Weights of a small mixture-of-experts language model, trained from scratch on English Wikipedia: 330M tokens, 5040 steps.
Below are experts of layer 3 (counted from 0) of a mixture-of-experts language model. Rows are named router (the router's row for the expert), down (a neuron's output weights, with its number) and show model dimensions 128-255. Each number is 128 + 24 x the weight over its row's rms, rounded and kept within 0 to 255.
After each expert's rows: "comes before" lists some tokens at least twice as common just after its tokens as in all text. This comes from a sample of Wikipedia text that the model never trained on. Tokens count by the router's weight.

# expert 72
router [125  86 133 135  88 122 121 115 145 125 135 171 155  92 101 103 165 151 114 102 161 157 127 108  99 128 159 119 138 122 149 128 154 150 165 158 122 133 138 145 122 127 112 144 121  98 127 144 116 137 131  83 165  98 137 100 117 152  96 114  95 172 128 105 106 177 113 165 130 108 160  90 143  89  87 172 126 101 106 127  98 157 129 106 105 112 138  97 135 137 126 153 156 125 124 142 113 149  95 149 132  92 155 104 129 173  88 108 171 122 139 127 164 156 112 149 136  90 187 115 164 120 105 129 113 129 113 128]
down0 [116 106 108 154 131 134 106 106 144 131  99 157  91 107 120 115 139 177 121 147 163 170  81 156 156 160 120 148 110 133 171 159 127 119 103 140 133 158 107 144 143 149 144 149  90 145 106 148 103 112 170 115 154 128 135 128 106 182 128 138 136 101 121  90 102 143 127  65 116 103 141  98 156 133 107 107 169 114 124 154 142 116 109 139 120 104 150 108 147 158 139 131 110 141 126  82 131 144 128 118 123 145 130 118 127 113 151 135  99 135 144 131 144 125 153 169  94 106 142  97 109  83 119 113 163 127 103  80]
down1 [ 99 128 106 140 151 112 151 141  95 149 120 147 155 145  91 146 131  86 139 113 130  75 119 116  99 120 117 140 152  94 139 141 104  98 140  93 191 145  90 105 108 138 111 151 142 141 157 111 171 195 140 146 173 123 146 170 136  83 156 120 104 117 123  87 112 142 170 140 123 132 102 121 152 139 186 112 140 119 138 138 131 118 106 106 125 159 125 151 153 147 138 114 153  98 149 112  81 124 117 134 113 128 150 162  99 139 107 112 142 155 168 108 119 126  78 125 122  59  75 131 161 114 127 197 129 137  93  97]
down2 [143  93  86 151 117 151 179 128 102 141 157 126 127 121 115 125 128 113 121 143 138 142 126 141  94 128 112 118 134 110 176 102 136 125  77 139 129 124 190 111 111 151 112  83 114 175 136  84 123 109  74 100 114 117 125 115 161 151 143 124 152 156 137 100  89 121 123  99  85 134  77 119 148 130 167 166  98 138  99 166 140 159 161 124 101 142 140 110 147 102 133 121 147 129 118 141 108 132 135 157 133 102 149 130 134 141 135 163 142 108 137 158 151  89 179 109  93 138  96 124 123 129 138 129 101 126 128  93]
down3 [152 134 118 183 138 132 130 131 135 148 111  76 168 116 158 116 115 113 108 105 144 121 131 112 135 139 137 152 149 117 159 155  92 114 147 119 134 119 125 152 135 138 129 121 106 149 127 127 108 170 110 127 148 145 147 145 163  83 155 179 129 108 111 111 113 152 108 176 118 146 117 141 150 183 132 153 132  65 128 114 126 128 169 175  71  97 123 107 119 127 138 108  99 118 129 115 111 161  91 115  87  83  95 155 139 141 139 150 117 138 146 112 120 138 121 113 162 151 112  95 142 115 140 124 124 123 119 157]
down4 [124 134 128 122  90  87 106 149 155 149  96 140 138 176 137 154 123 132 135 105 103 119 129 132 120 147  71 139 155 159 129 128 121 168  82 112 123 101  89 126 130 103 129 109 131 116 179 153 138 160 138 120 136 125 113 169 148 124 121 120 167 127 120 140  95 142 149 175  88 109 189 102 124 111 153 139 121 124  77 144 137 176 142 158 122  86 140  93 134 140 126 151 137 127  82 130 117 136 108 118  93 143 168 105 126 136 132 112 120 115 116 194 187 183 112 118 107  94 134 130 135 115  90 156 113 148 117 132]
down5 [103 118 160  82 140 106 119  92 104 145 101 134 119 119 133 111 134 137 136 120 153 165 118 139 150  85 145 115 127 118 117 133  98 129 117 131 115 114 122 114 131 147  97 142 150 152 140 175 121 152 140 134 121 121 137  64 156 147 153 113  88  82 127  89 144 119 118 112 144 110 170 136 100 123  96 163 146 135 134  99 158 157 145 142 120 117 133 168 106  75 121 141 122 119 144  79 155 143  92 134 100 114  86 126 167 144 142 140 149  90  76 155 116 127 131 101 163 117 150 136 121 115 149  96 126 109 148 130]
down6 [145 103  94 152 114 154  93 133 134  97 127  89 126  78 135 120 147 102 115 133 116 123  90 115 123  89 126 135 108 111 157  83 128 108 134 117 102 123 144 104  91 158 133 102  72 140 136 107 103 144 120 138 109 106 121 109 146 126 169 140 123 159 150 126 117 112 133 117 110 119 127 187 106 169 114 156 147 116 120 126 157 130 116 163  99 111 112  65 135 115  89 149 168 145  89 145 105 157 142 117 134 114  81 144 116 145 142 144 116 114 145  82 120 157 146 145 150 122 149 106 147 141 130 125 108 119  94 145]
down7 [113 127 107 107 121 127 155 154 148 119  77 102 127 176 145 155 108 117 123 132 152 143 154 112 117 128 125 132 136 198  85 155 110 102 145  83 137 119 129 114  99 122 119 116 145 120 131 107  79 115 134 153 150  88 100 121 156 127  97 136 137 132 144 143 116 151 157 108 139 129 118 129  97 147 142 113 163 116 121 167 144 101 116 141 137 125 167 114 186 103 165  97 133 129 117 126 104 107 174 130  80 103  93 145 138 123 132 133 142 136 126 144 138 150 130 133 109 172 156 164 163 109 157 154  91 143 145 125]
down8 [119 124 109 121 126 130  31 145 105  67 115 141 123 145 122 143 139 111 142 122 153 121 129 156 166 130 158 127 151 101 115 100 118 131 166 121 145 114 111 124 111 153 141 137 107 125 135 144 134 159 177 164 129  94 139 133 113 153 136 142 110 100 174 152 120 123 134 160 142 112 147 110 123 125 155 146 100 155 183  57 182 122 125 183 110  76 124  75 159  98 129 153 102 161 159 125 129  88 120 144 130 129 144 125 115 109 118  89 130 134 111 167 127 124 128 171 121 124 106 160 144 113 135 151 164 119 152 122]
down9 [133 106 153 129 139 103 125  97 145  70 135 133 124 105 110 110 129 114  81 167 111 165 194 151 146 116 162  94 105 140 101  76 128 136 138 149 159 114 146 130 158 128  75 138 138  87  80 166 149 107  92 127 148 154  97 128 122 145 156 144 107 122 114 130 142  72 116 162 160 138 151  83 110  99 136 138 178 118 127 106 121 149 143 157 127 145 118 158 129 108 137 131 119 102 115 176 152 164 124 109  97 134 111 117 139  80 138 107 142 105 157 105 137  99 135 152 134 191 163 120 130  76 148 137 115 125 136 100]
comes before: ", ", "2", "1", "–", "′", "% | "

# expert 2
router [130 136 127 136 101  95  89 144 162 125 167 126 145  95 136 121 144 117  86  96 121 150  99 121 106 152 128 132 123 150 145  78 122 112 141 117 118  81 106 158 176 137 140 150 118 108  90 145 119 129 123 163 113 161  92 189 122 121 142 156 115 123 133 127 144 143 114 128 140 123 107 139 146  63 128  89 143  86 130 141 142 132 132 104 145 104 112 103 104 176 158 139 117 144 118 152 113  41  78 134 155 140 141 137 143 143 100  81  86 105 124 108 132 183 105 119 127 139 130 104 111 160 131 113 122 112  95  94]
down0 [141 171 134 127 162 124  79 129 152 134 110 110 113  75 148 121 126 139 113 137 135 107 157 164 130 127 126 131 133 101 134 127 137 140 112 144 109 141 103 135 100 151  92 136  99 149 152 120 149 106 128 104 129 124 142 127 147 175 144 105 119 139 147  93  87 119 144 141 125 154 117 142 163 137 105 138 121 121 187 106 115 110 106 116  76 135 118 118 121 119 107 100 104 116 101  80 152 139 106 134 136  77 181 184 140  84 109 148 119 139 119 161 121 158 149 134 103 170 116 133 122 111 110 114 131 128 130 153]
down1 [130 120  86 140 145 138 111 146 129 139 125 134 111 125 102 148 129 145 152 139 132 156 129  89  58 173 126 123 133 131 108 133 138 105 149  87 179 150 196 120 122 175 149 116 121 109 156 135 141 160 119 131 167  94  89 112 107 128 120 109 177 121 118  88 127 110 121 150 110  81 133 136 127 122 136 136  98 134 131 114 145 118  98 170 153 115 112 139 174 166 128 193 159 101 152 144 156 106 131 124 106 133 146 117 156  79  95 117  81 173 146 106 114 120 139 178 133 134  89 125 124 144 101 107 140 116 123 118]
down2 [140 130 132 116 116 115 164 122 114 106 118 146 158 142 123 126 143 137 118 169 140 100  72 110 153 158 107 168 123 106 136 104 155 122 102 138  76  75 162 131 140  99  90 113 143 118  85 126 131 137 120 134 103 124 115  94 143 152 129 112 157 123 140 151 118 110 134  91 115 150  97 119 141 138 126  90 156 145 165 129 132 111 130 174 162 132 140 134 102 184 111 170 110 119 141 120 123 120 159 105 167 111 181 138 123 119 135 162 125 117 115 141 143 106 133 107 127 119 107 143 144 117 114 203 124 124 128 116]
down3 [116 168 150 102 123  97 180 131  91 136  87  97 126 128  96 109 110 120 109 143  99 112  98 121  98 125 133 138 125 142 158 158 101 151 124 120 133 155 121 153 129 165 139 126 136 179 169 129  88 172 167 138 130 155 173 126 124 114 214 124  76 133  96 137 146 117  90 144 110 129 139 124 152 104 122 121 150 140 186 145 123 125 112 119 134 117 123 124 102 153 105 115 118 128 100  86 136 157 134 138 115 104  72 126 119 126 103 119  97 104 133 132 161 129 131 122 146 177 123 133 125  92 153 100 139 115 148  96]
down4 [125  98 186 152 136 148 124 159 125 194 134 143 116  90 151 133 119 133 123 125 152 111 118 101 136 132 104 178 136 130 108 121 117 128 116 137 137 117 131  96 145  79  93 123 120 105 155 136 154 122 128 104 145 108  78  94 141  90 130 124 130 133 128  91 113 153 111 121 117 111 163 117 146 144 171  85 132 148 108 119 145 124 105 143 189 144 149 111 130 104 121 164  93 142 159 144  84  78  94 148  94 171 102 159  93 126  91 118 108 144 111 144 135 111 114 137 164 159 119 164 145 138 173 165 134 127 128 129]
down5 [121 139 157 117 109 139 160 113 147 137 125 145 121 112 150 122 167 112 147 106 134 157 133 104 106 108 128 112 161 118 128 106  95 114  96 109 159 114 144 139 146 155 137 140 133 138 137 206 131 103 140 160 134 144  73 133 157 125  98  76 136  83 118 136 128 153 125 147 103 132 149 135 125 106  91 149 126 121 139 116 114 120 119 117 124 130 134 113 116 110 156 119 180 103 130  72  95  77 115 108  98  81 114 173 167 155 161 127 141 130 143 111 143  73 156 116 102 117 149 140 157 107 152 176 122 129 118 120]
down6 [142 115 133 114 134 133  91 126 187 157 172 109 126  92 150  74 144 127 104 134 120 102 144 162 146 116 118 146 107 104  94 125 129 103 100  93 117 134 148 126 124 150 210 130 106 180 138 114 112 132 138 161 127 171 165 119 133 105 102 150 125 118 175 141 114 176 107 115 119  95 122 140 139 129 136 163 134 107 167 173 147  52 153 143 112 102  89 120 109 111  91  86 123 129 121 122 141 134 144 122  66 134 115 136  96 140 124  80  97  92  82 145 116 166 126 146 113 156 100 136 120 153 140 155 137 148 183 114]
down7 [ 96 143 180 146 101 121 172 202  85 125 108 114 160 151 135 153 100 110 152 151 163 107 127 165 117  95 104  98 104 118 135 160 104 125 154 149 133 137 110 131 118 169 108  97 142 137 136 126  57 180 120 106 144  75 117 147 123 140 150 112 132 149 157 111 126 133  92 198 127 114  75 145 139  80  96 157 118  85 138 120 130 121 137 112  97 130 149 142 185 104 129 104 139 145 131 134 101  86 152 140 137 109 102 173 130  92 140 135 122 151 134 164 135 133 144 122 111 103 147 143 141 120 146 148 121 136 156 128]
down8 [111 145 120 128 107  65 158 128 174 133 103 114  97 157 172 111  87 118 123 128 117  93  85 123 127 135 124 118 146 131 138  94 112 116 153 167 132 120 130 147 115 153 131 185 107 155 137 141 142 120 130 127 138 136 132 132 139 122 122 169 158 136 108 112 145 127 115 103 110 114 149 119 150  96 120 135 129 119  78 149 163 163 122 180 132 135 187 175 141 109 155  99 148  95 143 102 151 113 160 140 157 153 111 160 122 102 149  91 113 126 143 127 164 115  89 140 136 126 111 110  89 103 131 114 109 150 157 107]
down9 [158 129 124 127 156 132 114  96 174 121 119 135 167 112 131 131 152 135 162 120  95 146 128 101 155 143 154 126 166 136 101 116  76 142 119 146 155 108 139  96 134 149 125 114 109 110 145 119 169 132  88 155 134 123  77 153 134 137 123 169 150 118 119 159 153  84 158 111 111 136 158 123 124 162 111  97 192 132 137 159 119 117 129 107 108 114  87 165  82 156 137 123 142 110 134 106 137 143 137 124 141  98 155 149  99 127 156 116 119 108 138 113 103  93 114 161 110  98 137 161 159 129 147 144 138 155 142 160]
comes before: " | ", ".", " |", ",", "–", "; "

# expert 51
router [159  90 117 126 148  97 133 153 137 124 158 128 153  94 112 108  92 143  80  84 148 175 154  96 149 111 138 141 174 117 163 146 149 129 115 164 101 130 132 149 126 108 134 112  96 155 113 151 167 112 124 111 134 127  88 130 111  94 134 177 146 120 140 138 118 147 138 135 106  87 125 123 151 108 134 124 130 116  93 144 160 146 127 108 124  75 104  95  91 182 156 106 107 127 143 117 128  79 101 141 100 152 150 129 121 163 139  94 152 104 165 136 131 158 152 127 108 105 113 108 148 112 156 122 164 111  99 100]
down0 [135 149 135 102 166 103  77 188 192 153 136  82 103 146 149  97 133 156  95 129 130 103 124 146 113 164 122 177 131 110 120 129 141 142 150  99 158 142 132 159  92 136 131 150 126 122 143 146 153 136 114 126 165 111 135 133 149 150 124 108 135 138 166 104 145 117 156 107 156 150 193 129 137 117 152 107 138 115 112 126 166 144 113 146  77  78  85 145  80 134 140 129  94 115 107  75 172 114 196 145 114 134 108 156 115 114 118 136 167 176 163 158 100 159 106 118 152  95 175 146 143 110 129 103  83 124  86 144]
down1 [133 148 166 158 195 126  97 132 106 123 166 143 146 140 132 108 165 122 145 133 161 105 132 135  85 132 108 117 176 153 130 152 149 105 178 117 145 103 143 151 120 138 164 147 110 148  64 107  86 193 130 113 133 102  84  85 131 110 130 103 147 113  89  96 162 165 145 105 111 154 129 161 125 123 128  82 133 131  99 139 135 169 130 144 134 109 107 110 143 156  98 168 152 143 141 129 113 120 132  84 109 141 123 131  87 100  98 168 155 132 143  87 152 151 141 151 135 131 129 115 148 122 128 151 155  96 137 113]
down2 [166 123 126 139 142 131 184 146 112 109 101 138 147 133  94 120 141 114 103 102 156 130  99 130 158 130 119 105 136 114 173 107 131 123 121 127  85  95 162 100 118 134  84  99 182 118 118 121 105 130  77 117 103  98 141 145 107 113  96 110 133  98 134 129 105 125  93 143 128 139  84 189 129 151  87 106 140 164 144 139 174 135 154 130 115 116 105 118 103 139 127 135 158  84 144 160 133 135 133 141 139 127 110 135 113 154 115 146 141 102 130 122 154 155 149 122 116 126 123 136 135 133 124 113 138 143 135  61]
down3 [ 94 188 132 144 123 136 144 156 128 169 112  98 126 118 136 133 135  78 142 112 107 102 112 141 154 117 132 121 156 126 111 141 116 144 148 129 159 158 112 145 180 114 130 117 137 148 147 121 161 104 170 117 150 136 170 146 100  95 153  89 124 116  85 122 112 169 134 160 124 157 139 181 127 143 141 140  93 137 166 118 158 160  89 163 143 136 147  99 175 141 119 133  98  86 115 145 126 186 140  96 113 136  82 131 136 118 123 122  97 118 149 104 115 125 133 134 121 149 100 144 137 142 137 135 134 131 103 102]
down4 [ 99  92 176 156 108 113 106 168 145 121 114 102 129 159 140 128 123 139 131 137  87 130 151 142 136 189 147 118 144 174  52 123 138 132  91 121 128 118 138  89 168 103  98 122 109 112 107 101 140 162 164 150 129 127 118 133 164 144 124 113 128 124 110 127 121 125 122  72 151 151 162  80 121 133 144 127 187 139  88 135 113 141 159 140 135 134 160  97 127  91 136 151 102 121 163 124  79 100 118 142 135 112 154 106 140  89 119 100 101 128 136 129 147 128  90 159 134 108 108  92  82 111 158 139 146 124 117 135]
down5 [102 162 160 141 126 136 157 136 147 126 125 112 147 118 142 164 118 104 146 115 142 118 126 140  68 124 156 135 128 137 115 155  71 151  73 117 109 100 149 161  75 121 139 135 107 156 152 162 117 145 106 125 129 129 117 109 116 132 125  94 131  93 105 130 158 147 134 125 118 113 127 113 124 107 144 159  96 127  90 131 156 128 153 151  94 137 124 136 117 106 140 136 147 123 116 106 142  54 113 130 130 111 121 144 148 135 161 118 104 134 103 124 120  79 109 122 141 160 143 159 149 103 150 145 166 131 139  84]
down6 [130 118 153 164 105 128 116  99 171 129 148 117 114 142 115 102 128 137 134 128 192  86 133 143 160 130 110 112  89 123 139 132 147 158 120 124 101 103 137  70 122 158 149  86 113 151 123  85  94 120 153 119 110  99 117 114 163 125 140 124 124 105 142  90 158 136 117  95 115 151 130 136 120 122 142  89 151 164 114 124 135  99 112 118 146 113 119  95 166 157  89 101 154 103 104 120 125 140 136 141  88 152  82 164 136 131 147 125 118 126 118 120  97 138 113 146  80 175 136 114 127 120 120 182 148 121 115 131]
down7 [146 176 162 129 107 114 161 183 153 182 124  93 147 187 130 126 125 136 110 128 102 116 141 141 192 102 146 108  89 130 140 135 128 117 131  84 154 152  74 146 107 105 106  93 126 136 101 117 101 128 108 133  91 112 109  88 100 142 130 124 128  88 123 137 117 132 127 132 129 106 124 120  97 114  89 160 129 133 110  97 121 125 133 124 108  97 205 126 158 104 140 115 119 139 122 143 109 150 138 139 155  86 117 134 149 152 103 104 123 126 126 147 117 170 156 137 151  81 134 162 100 119 118 143 140 159 151 181]
down8 [ 92 181 124 166 149 123 139 137 140  84 124 124 148 173 123 122  80 107 138 165 154 117 100  98 112 111 111 139 115 121 136 125 127 141 143  82 124  96 146 155 110 176 167 149 125 137 133 121 134 132  98 137 135  80 133 131 122 103 134 105 120 146 119 152  68 130 146 129 133 131  81 121 125 149 170 168 101 133 133 104 136 111 161 171  97 116 142 137 147 150 128 144 138 130 131  86 115 138 103 144 154 165 134 180 116  93 101 141 134 167 141 119 106  97 146  96 132 101 129 115 184 129 125 133 153 103 153 128]
down9 [104 113 150 153 110 133 130 110 136  73 123 126 174 119 107 139 154 126 112 119 151 162 136 136 102 122 141  62 112 127 130 100 115 129 136  89 131 141 122 116 135 136 137 187 101  72 135 151 131 102  96 153 141 112  89 161 137 128 102  92 104 108 125 127 131  90 109 116 115 152 116  86 121 144 126 103 136 141 161 163 137 124 132  90 118 142 145 131 118 141 116 153 131 132  81 137  93 157 127 103 125 100 120 128 125 104 125 104 157 179 104 127 135 163  82 158 138  97 142  94 122 102 135 144 119 148 125 104]
comes before: "–", ".", " | ", ",", ")", " |"

# expert 32
router [134 156 132 130 141 120 139 128 141 170 123 135 129 100 135 143 100 117 108 143 106 142 121 163  84 117 171 115 172 155 163 140  83 147 104 127 137 109 119 163 170 165 134 110 106 132 119 163 157 124 173 158  91 163 122 136 166 125 117 152 141 121 111 138 142 133 143 129 104 137 146 142 105  90 104 134 140 112  97 159  96 162 127 112  93 112 108 102 135 127 169 110 128 141 126 154 130 131 127 128 129 144 102 185 120 140 115 126 160 103 153 130 105 152 129  45 109 130 161 108 158 108 145 107  94 105  98 128]
down0 [144 148 119 169 143 124 158 124 154  93 148 146 113 106 111  98  74 107 124  99 159 108 131 179 140 138 106 134 123  95 123 147 173 119 139 105 111 123 144 118 117 100 111 152 123  93 116 117 139 128 115 120 138 134 136 125 163 126  71 106 130 118 171 124  82 146  89 139 152 109 141 128 137 144 133 134 178 130 113 110 114 128  85 139 104 117 135 162 111 156 112 130  96 157 128 126 115 106 112 109  89 130 144 159 151 107 104 156 132 134 154 160 122 133 139  98 115 128  89 105 161 147 136  98 143 145 158 135]
down1 [103 134 105 112 151 120 106 114  99 121 115 127 167  83 162 127 167  73  92 111 124 150 123 108 136 108  95 130 120 188 124 118 110 113 152  93 157 154  89 155  86 169  82 166 150  76 133 113 123 126 107 168 145  99 109 110 127 108 137 138 103 181 118 151  90 108 110 141  97 142 100 110 145 144 152 109 110 152 119 139  93 132 158 123 148 146 115 139 141 136 139 138 149 135 174  71  91 125  99 161 129 124 148 101 146 112 120 132 107 127 136 153 159 118 149 172 155 118 132 132 112 114 116 136 144 141 127 123]
down2 [131 157 162  99 126 161 144 144 102 156 133 136 132 108 113  84 142 166 167 160 106 147  78 118 121 129 128 122 189 171 125 146 119 109 122 117 128 143 199 134 141 120 124 110 139  80 108 167 102 146 135 108 128 102 132 151 170 140 124 140 154 137 113  89 108 140 138  78 116 168 123 180 166  99 162 121 127 130 145 149 131 114 126 128 123 137 125  96 117 106 119 160 124 116 153 120 159 119 129 117 130  96 160 124 134 134 178  95 167 149 131 167 145 144 160 139 157 109 153 129 129 112 167 142  83 133 139 116]
down3 [ 91 144 140 142 135 122 188 129  85 154 149 131 166 101 140  96 159 142 150 132 136 161 111  91 101 106 128  90 106 173 105 144 127 109 125 145 166 115 145  80  83 122 133 123  87 152 103 119 118 121 151 139 162 162 175 131 128 168 152 112 120 160 125 155 106 127 144 135  97 162 101 165 144 132 127 130 143 142 145 105  81 122 116 133 112 134 153 149 127 138 153 115 142 153  61 110 134 163 115 111 140 123 101 107 153  76 101 139 110 125 104 160 165  88 163 150 192 142 123 103 136  87  92 106 127 140 174 104]
down4 [142 118 158  97 103 110 123 148 123 107 137 148 104 150  82 122 123 116 126 139  91 123 129 135 136 132 139  83 102 155 105 146 157 171 113 149  85 129 113 110 143 110 161 106 126  83 110 157 101 143 156 109 170 114 105 149 158 121 149 124 139 115 148 138  96 165 118 139 110 109 177  92  88 128 124 125 113 127 135 138 151 122 151 109 118 130 155  80 129 116  99  82 122 132 107 136 106  81 147 120 138 135 133 166 144 152 134 135 145 124 175 139 126 123  97 103 141 158 143 107  92 150 107 132 112 136 130 105]
down5 [154 119 104  87 130 121 142 131 118 106  76 121 113 141 179 147 129 112 103 110 116 118 109  97  94 108  77 193 115 143 105 106 130 111 124 132 162 140 189 112 131 134 115 146 138 131 100 149 166 137 111 118 156  97 104 133 125  98 118  91 110 119 109 123 112 140  96 172 155 153 127 143 128 141 114 155 123 117 101 125 119  77 168 172 132 118 154 184 139 141 144 143 194 121 127 150 166 141 104 152 107 101 135 126 154 163 134  73 181  93 141 132 123  97 149 145 129 168 131 120 156 115 143 132 142 143 126 112]
down6 [140 128 127 141 123 128 113 114 130 109 113 151 133 140 129 114 123 106 103 118 155 108 152 145 131  96 133 156  85 113  89 164 148 119 127 126  92 155 112  99 161 188 166 154 113 131  98 121 103 134 130 119 173  79 110 135 185 128 135 164 155 123 150 124 179 120 105 160  84 128 140 149  89 168 139 135 134  93 134 124 128  57  87 128 153  89 123 158 147 159  91  85 169  93  99 144 183 173 101  82 125 116 110 114 125 125 124 104 136 144 140 139 141 122 138 107 125 149  94 126 129 132 132 140 127 190 154 122]
down7 [ 71 112 137 136  99  97 145 153  82 134 113 130 130 159 121 143 144 148 160 151 117 110 151 111 126  89 156 115 160 162 125 189  99 108 116 150 136 141 162 102 129 160 132 133 137 137 137 122 123 154 148 118 126  67 120 129 111 113 126 146 148 143 178 138 146 149 106 138 141 145 123 125 155  82 164 137 104 125 106 137 149 141 137 123 147 164  75 132 149  96 117  81 136 156 136 166 161  85 177 124  81  60 136  81 178 103 113 104 111 133  88 123 108 148 137 130 128 118 124 124 146 117 138 117 103 117 108 149]
down8 [ 88  99 120 118 149 103  89 151 127 114  83 101 113 138 138 139 112 133 138 121 115  76 153 102 149 130 114 141 136 144 128 140 179 121 107 121  80  79 135 128 108 188 128 152 130 134 132 102 150 124 115 141 116 151 125 149 131  96 108 124 142 161  67 137 131 146  97 136 154 145  94 112 141 131 117 165 145 124 165 166 194 152 116 124 129 112 112 101 111 161 155 148 106 103 152 117 159 161 110 125  58 144 163 132 157  91 163 153 133 156 126 130 117 112 144 115 134 108 140  95  86 121 136 142 139 179 142 108]
down9 [124 103 145 117 103 118 117  74 143  80 150 113 127 113 134 139 131 117 148 117 155  92 138 103 133  88 117 157 174 124 138 135 153 112 104  68 114 122 113 161 164  77 140 129  99  92 145 102  87 146 121 123 124 146 100 113 142 138 126  79 117  91 155  83 142  93 175 107 141 104  78 107 144 115 118 137 168 108 125 155 101 136 137 122 151 125 143 144 149 175  88 133 111 152 150 138 138  93 140 153 128 143 111 163 162 123 115 167 108 165 152 137 127 158  88 125 134 123 154 131 131 149 130 147 123 113 108 119]
comes before: "1", "2", "3", "4", "5", "10"

# expert 68
router [133 104 116 130 139 114  99 148 160 135 123 125 158 104 103 150  84 146 120 128 158 137 137 100  96  98 157 138 161 146 142 164 152 126 142 124 109 123 127 116 143 128 183 120  96 158 108 129 200 153 119 152 124 132 164 147 144 158 113 123 126 104 138 113 117 141 172 168 150 136 133 148 170 112 137  94 118 102 124 143 119 149 145  89 107 120  88 118  86 147 151 124 106 158 148 125 164 116  38  87 135 130 126 145 135 173 159 130 161 105 146 121  75 137 118 102 114 125 138 134 149 111 151  81 128  93  87  81]
down0 [135 114 100 166 145 154 123 120 170 133 144  58 114 114  98 141 136 158 110  83 116 137 125 171 168 127 147 114 130 121 164 151 145 135  84 158 127 151 148 181 124 121 121 146  58 146 126 116 107 145 116  96 115 173  99 116 118 146 171 135 193  82 122 105 102 127 136 116 146 142 118 126 101  90 148 143 152 114 156 124 129  97 122 160 110 107 110 110 151 146 143 109  99 141 134 107 156 125 137 128 139  71 147 149 120 120 169 176 155 157 146 168 144 151 137 128 117 120 110 157  82 133 120 108  71 161  89 139]
down1 [137 108 117 130 138 115 134 113 151 146 104 132 139 144 127 112 126 157 122 114 150 123 165  90 126  94  98  90 101 152 154 140 162 106 125 123 164  86 144 124 132 165 135 186 139 112 136  99  96 175 106 106 146 110 118 131 165 120 121  75 116  96 106  77 156 129 161 152 146 140 134 122 118 141 162 100 143 144 125  56 102 131 137 140 141 147 142  82 182 112 121 112 173 147 123 112 119 153 120 143 136 109 111 104 131 105 130 148 169 106 157 100 129 111 116 120  98 120 161 108 132 115 133 130 132 105 117 121]
down2 [146 129 126 103 123 114 101 125 102 135 123 124 166 153 124  58 138 125 100 112 125 131  73 129 166  78 116 144 135 137 148 151 135 108 139 129 117  97 142 117 116 159 147  96 150 126 117  79  80 157  84 102 136 105 158 121 100 165 120 139 123  87 128 120 106 128  95 150 139 147 103 141 115 192 128 124 129 124 150 126 158 133 143 172 157 141 108  66 143 145 133 143 133 117 125 138 119 147 163 115 122 110 109 136 143 105 126 121 186  98 110 115 133 117 130 109 128 135 137 107 130 138 139 136 112 134 136 107]
down3 [ 82 151 138 161 131 163 135 143 108 156 113 110 153  99 151 114 131 155 162 130 119 128 130 154 145 138 113  85 160 122 136 105 112 116 115 133 109 136 135 158 180 151 128 105 150 155 143 105  87 143 137 151 147 133 195 140 139 122 157 111 134 116 139 107 117 157  97  91 127 158 145 132 125 140  87 143 131 123 155 132 165 151  98 119 120 104 144 121 132 164 103 140 127 127 130 126 148 116 127 177 172  95  89 121 154 105 117 109 109 129 116 139 142 137 142 160 138 143 119  81 138 102 145 111 156 122 154 126]
down4 [109 141 156 115 107 136 124 138 119 121 155 139 154 131 120 116 115 105 114 164  80 155 152 109 133 158 136 119  97 143  87 147 130 160  63 100  81 144 151 140 152  86 120 138  91 160 157 124 103 172 170 166 120 157 124 139 106 129 148 106 148 118 172 153 112 139 115 118 160 122 155 111 155 136 142 160 136 120  89 102  99 159 110 130 124 150 131 111 154 117  95 117  96 116 119 144 107  57 142 151 142 150 119 149 110 154  96 152 138 139 166 159  97 201 105 148 161 116  95 114 130 113 117 126 166 120 130 121]
down5 [105 133 104 136 107 140 140 141 106 121 104 109  98 173 136 100 156 145 125  70 113 135 145 108  93  93 102 145 156 146 124  97 125 129 134 113 168 124 150  91 119 166 143 193 126 147 145 188 168 111 148  75 128 113 170 115 119 132 162 125  70 105 163 152  96 149 102 118 156 120 137  89 135 121 131 161 124 133 141 119 127 103 170 145 135  95 130 151 153 104 131 117 142 158 141 167 161 117 104 149 179 135 101 120 147 175 118  93  96  99 124 122 159 110 134 129 135  92 124 153 134 127 134 129 135 163 146 129]
down6 [110 154 157 135 150 124 148 106 149  98 121 137 140  87 104 127 131 124 123 116 107 139 150 142 177 134 136 133 142 121 124 140 131  78 116  85  97 109  95  75 127 169 159 140  74 150 110 139  79 131 141 158 161 135 138 101 145 142 124 111 154 101 161 107 157 135 147  96 141 135 149 156 106 128 147 143 136 158 194 148  87 134 138  80 119 117 109 126 132 130 128 112 114 123 112 136 137 164 116  96 100  82  74 172 151 162 126 129 127 138 106 104 104 119 153 125  92 133  90 101 176 174 111 171 129 128 101 132]
down7 [ 87 154 162 125 127 144 131 157 127 114 105 128 152 135 173 128 139 130 144 109 115 114 108 101 150 117  87  88 104 109  85 173 176 165 114 102 114  93 126  78  57  70  98 105 147 116 125 113  49 121 148  96 151 124 103 113 125 152 144 134 140  83 154  83 144 140  98 126  93 151  89 152 140  97 131 157 134  95 102 112 107 154  90 149  91 163 146  90 154 115 149 131 149 100 158 126 158 104 128 117 137  83 121 147 141 143 139 126 108 158 126 110 135 106 147 107 118 115 135 138 111 121 126 124 139 156 151 116]
down8 [176 148 140 148 176 103 128 116 135 105 130 135  93 130 142  95 158 145 116 137 131  93  90 160 131 136 138 102 126 126 167 108 126 101 136 103 106 109 122  67 139 167 137 118 108 129  86 135 122 129 106 155 129  88 101 128  91 103 161 117 130 128 112 143 127 127 125 152 113 138 157 131 127 146 142 119 147 112 148 145 107 108 127 181 105  96 187 102 123 164 126 146 145  85 149 128 106 149  98 168  74 109 110 124 102  77 111 152 146 132 115 109 124  91 129 125 162 147 114 131 143 118 107 163 125 175 137 121]
down9 [124 141 117 128 146 107  74 104 159 131  90 159 177 104 165 151 118  98 110 137 152 126 148 154 134 159 135 104 121 127 138 158 105 172 111 128 133 110 104 122 138 120 125 115 139 109 133 129  93 139  64 132 143 189 128 111 134 145 137 119 179 138  78 117 175  88 167 121 121 125 150 131 127 105 136 114 190 152 133 156 157 165 136 143 147 187 169  88 153 158  89 160 119  95 137 124 119 126 110  90 144 143  90 136 122  91 133 102 109 114 141 144 177 148  90 136 121 106 106 103 142 111 138 167 122 117  67 126]
comes before: ".", " | ", "–", " |", ",", ")"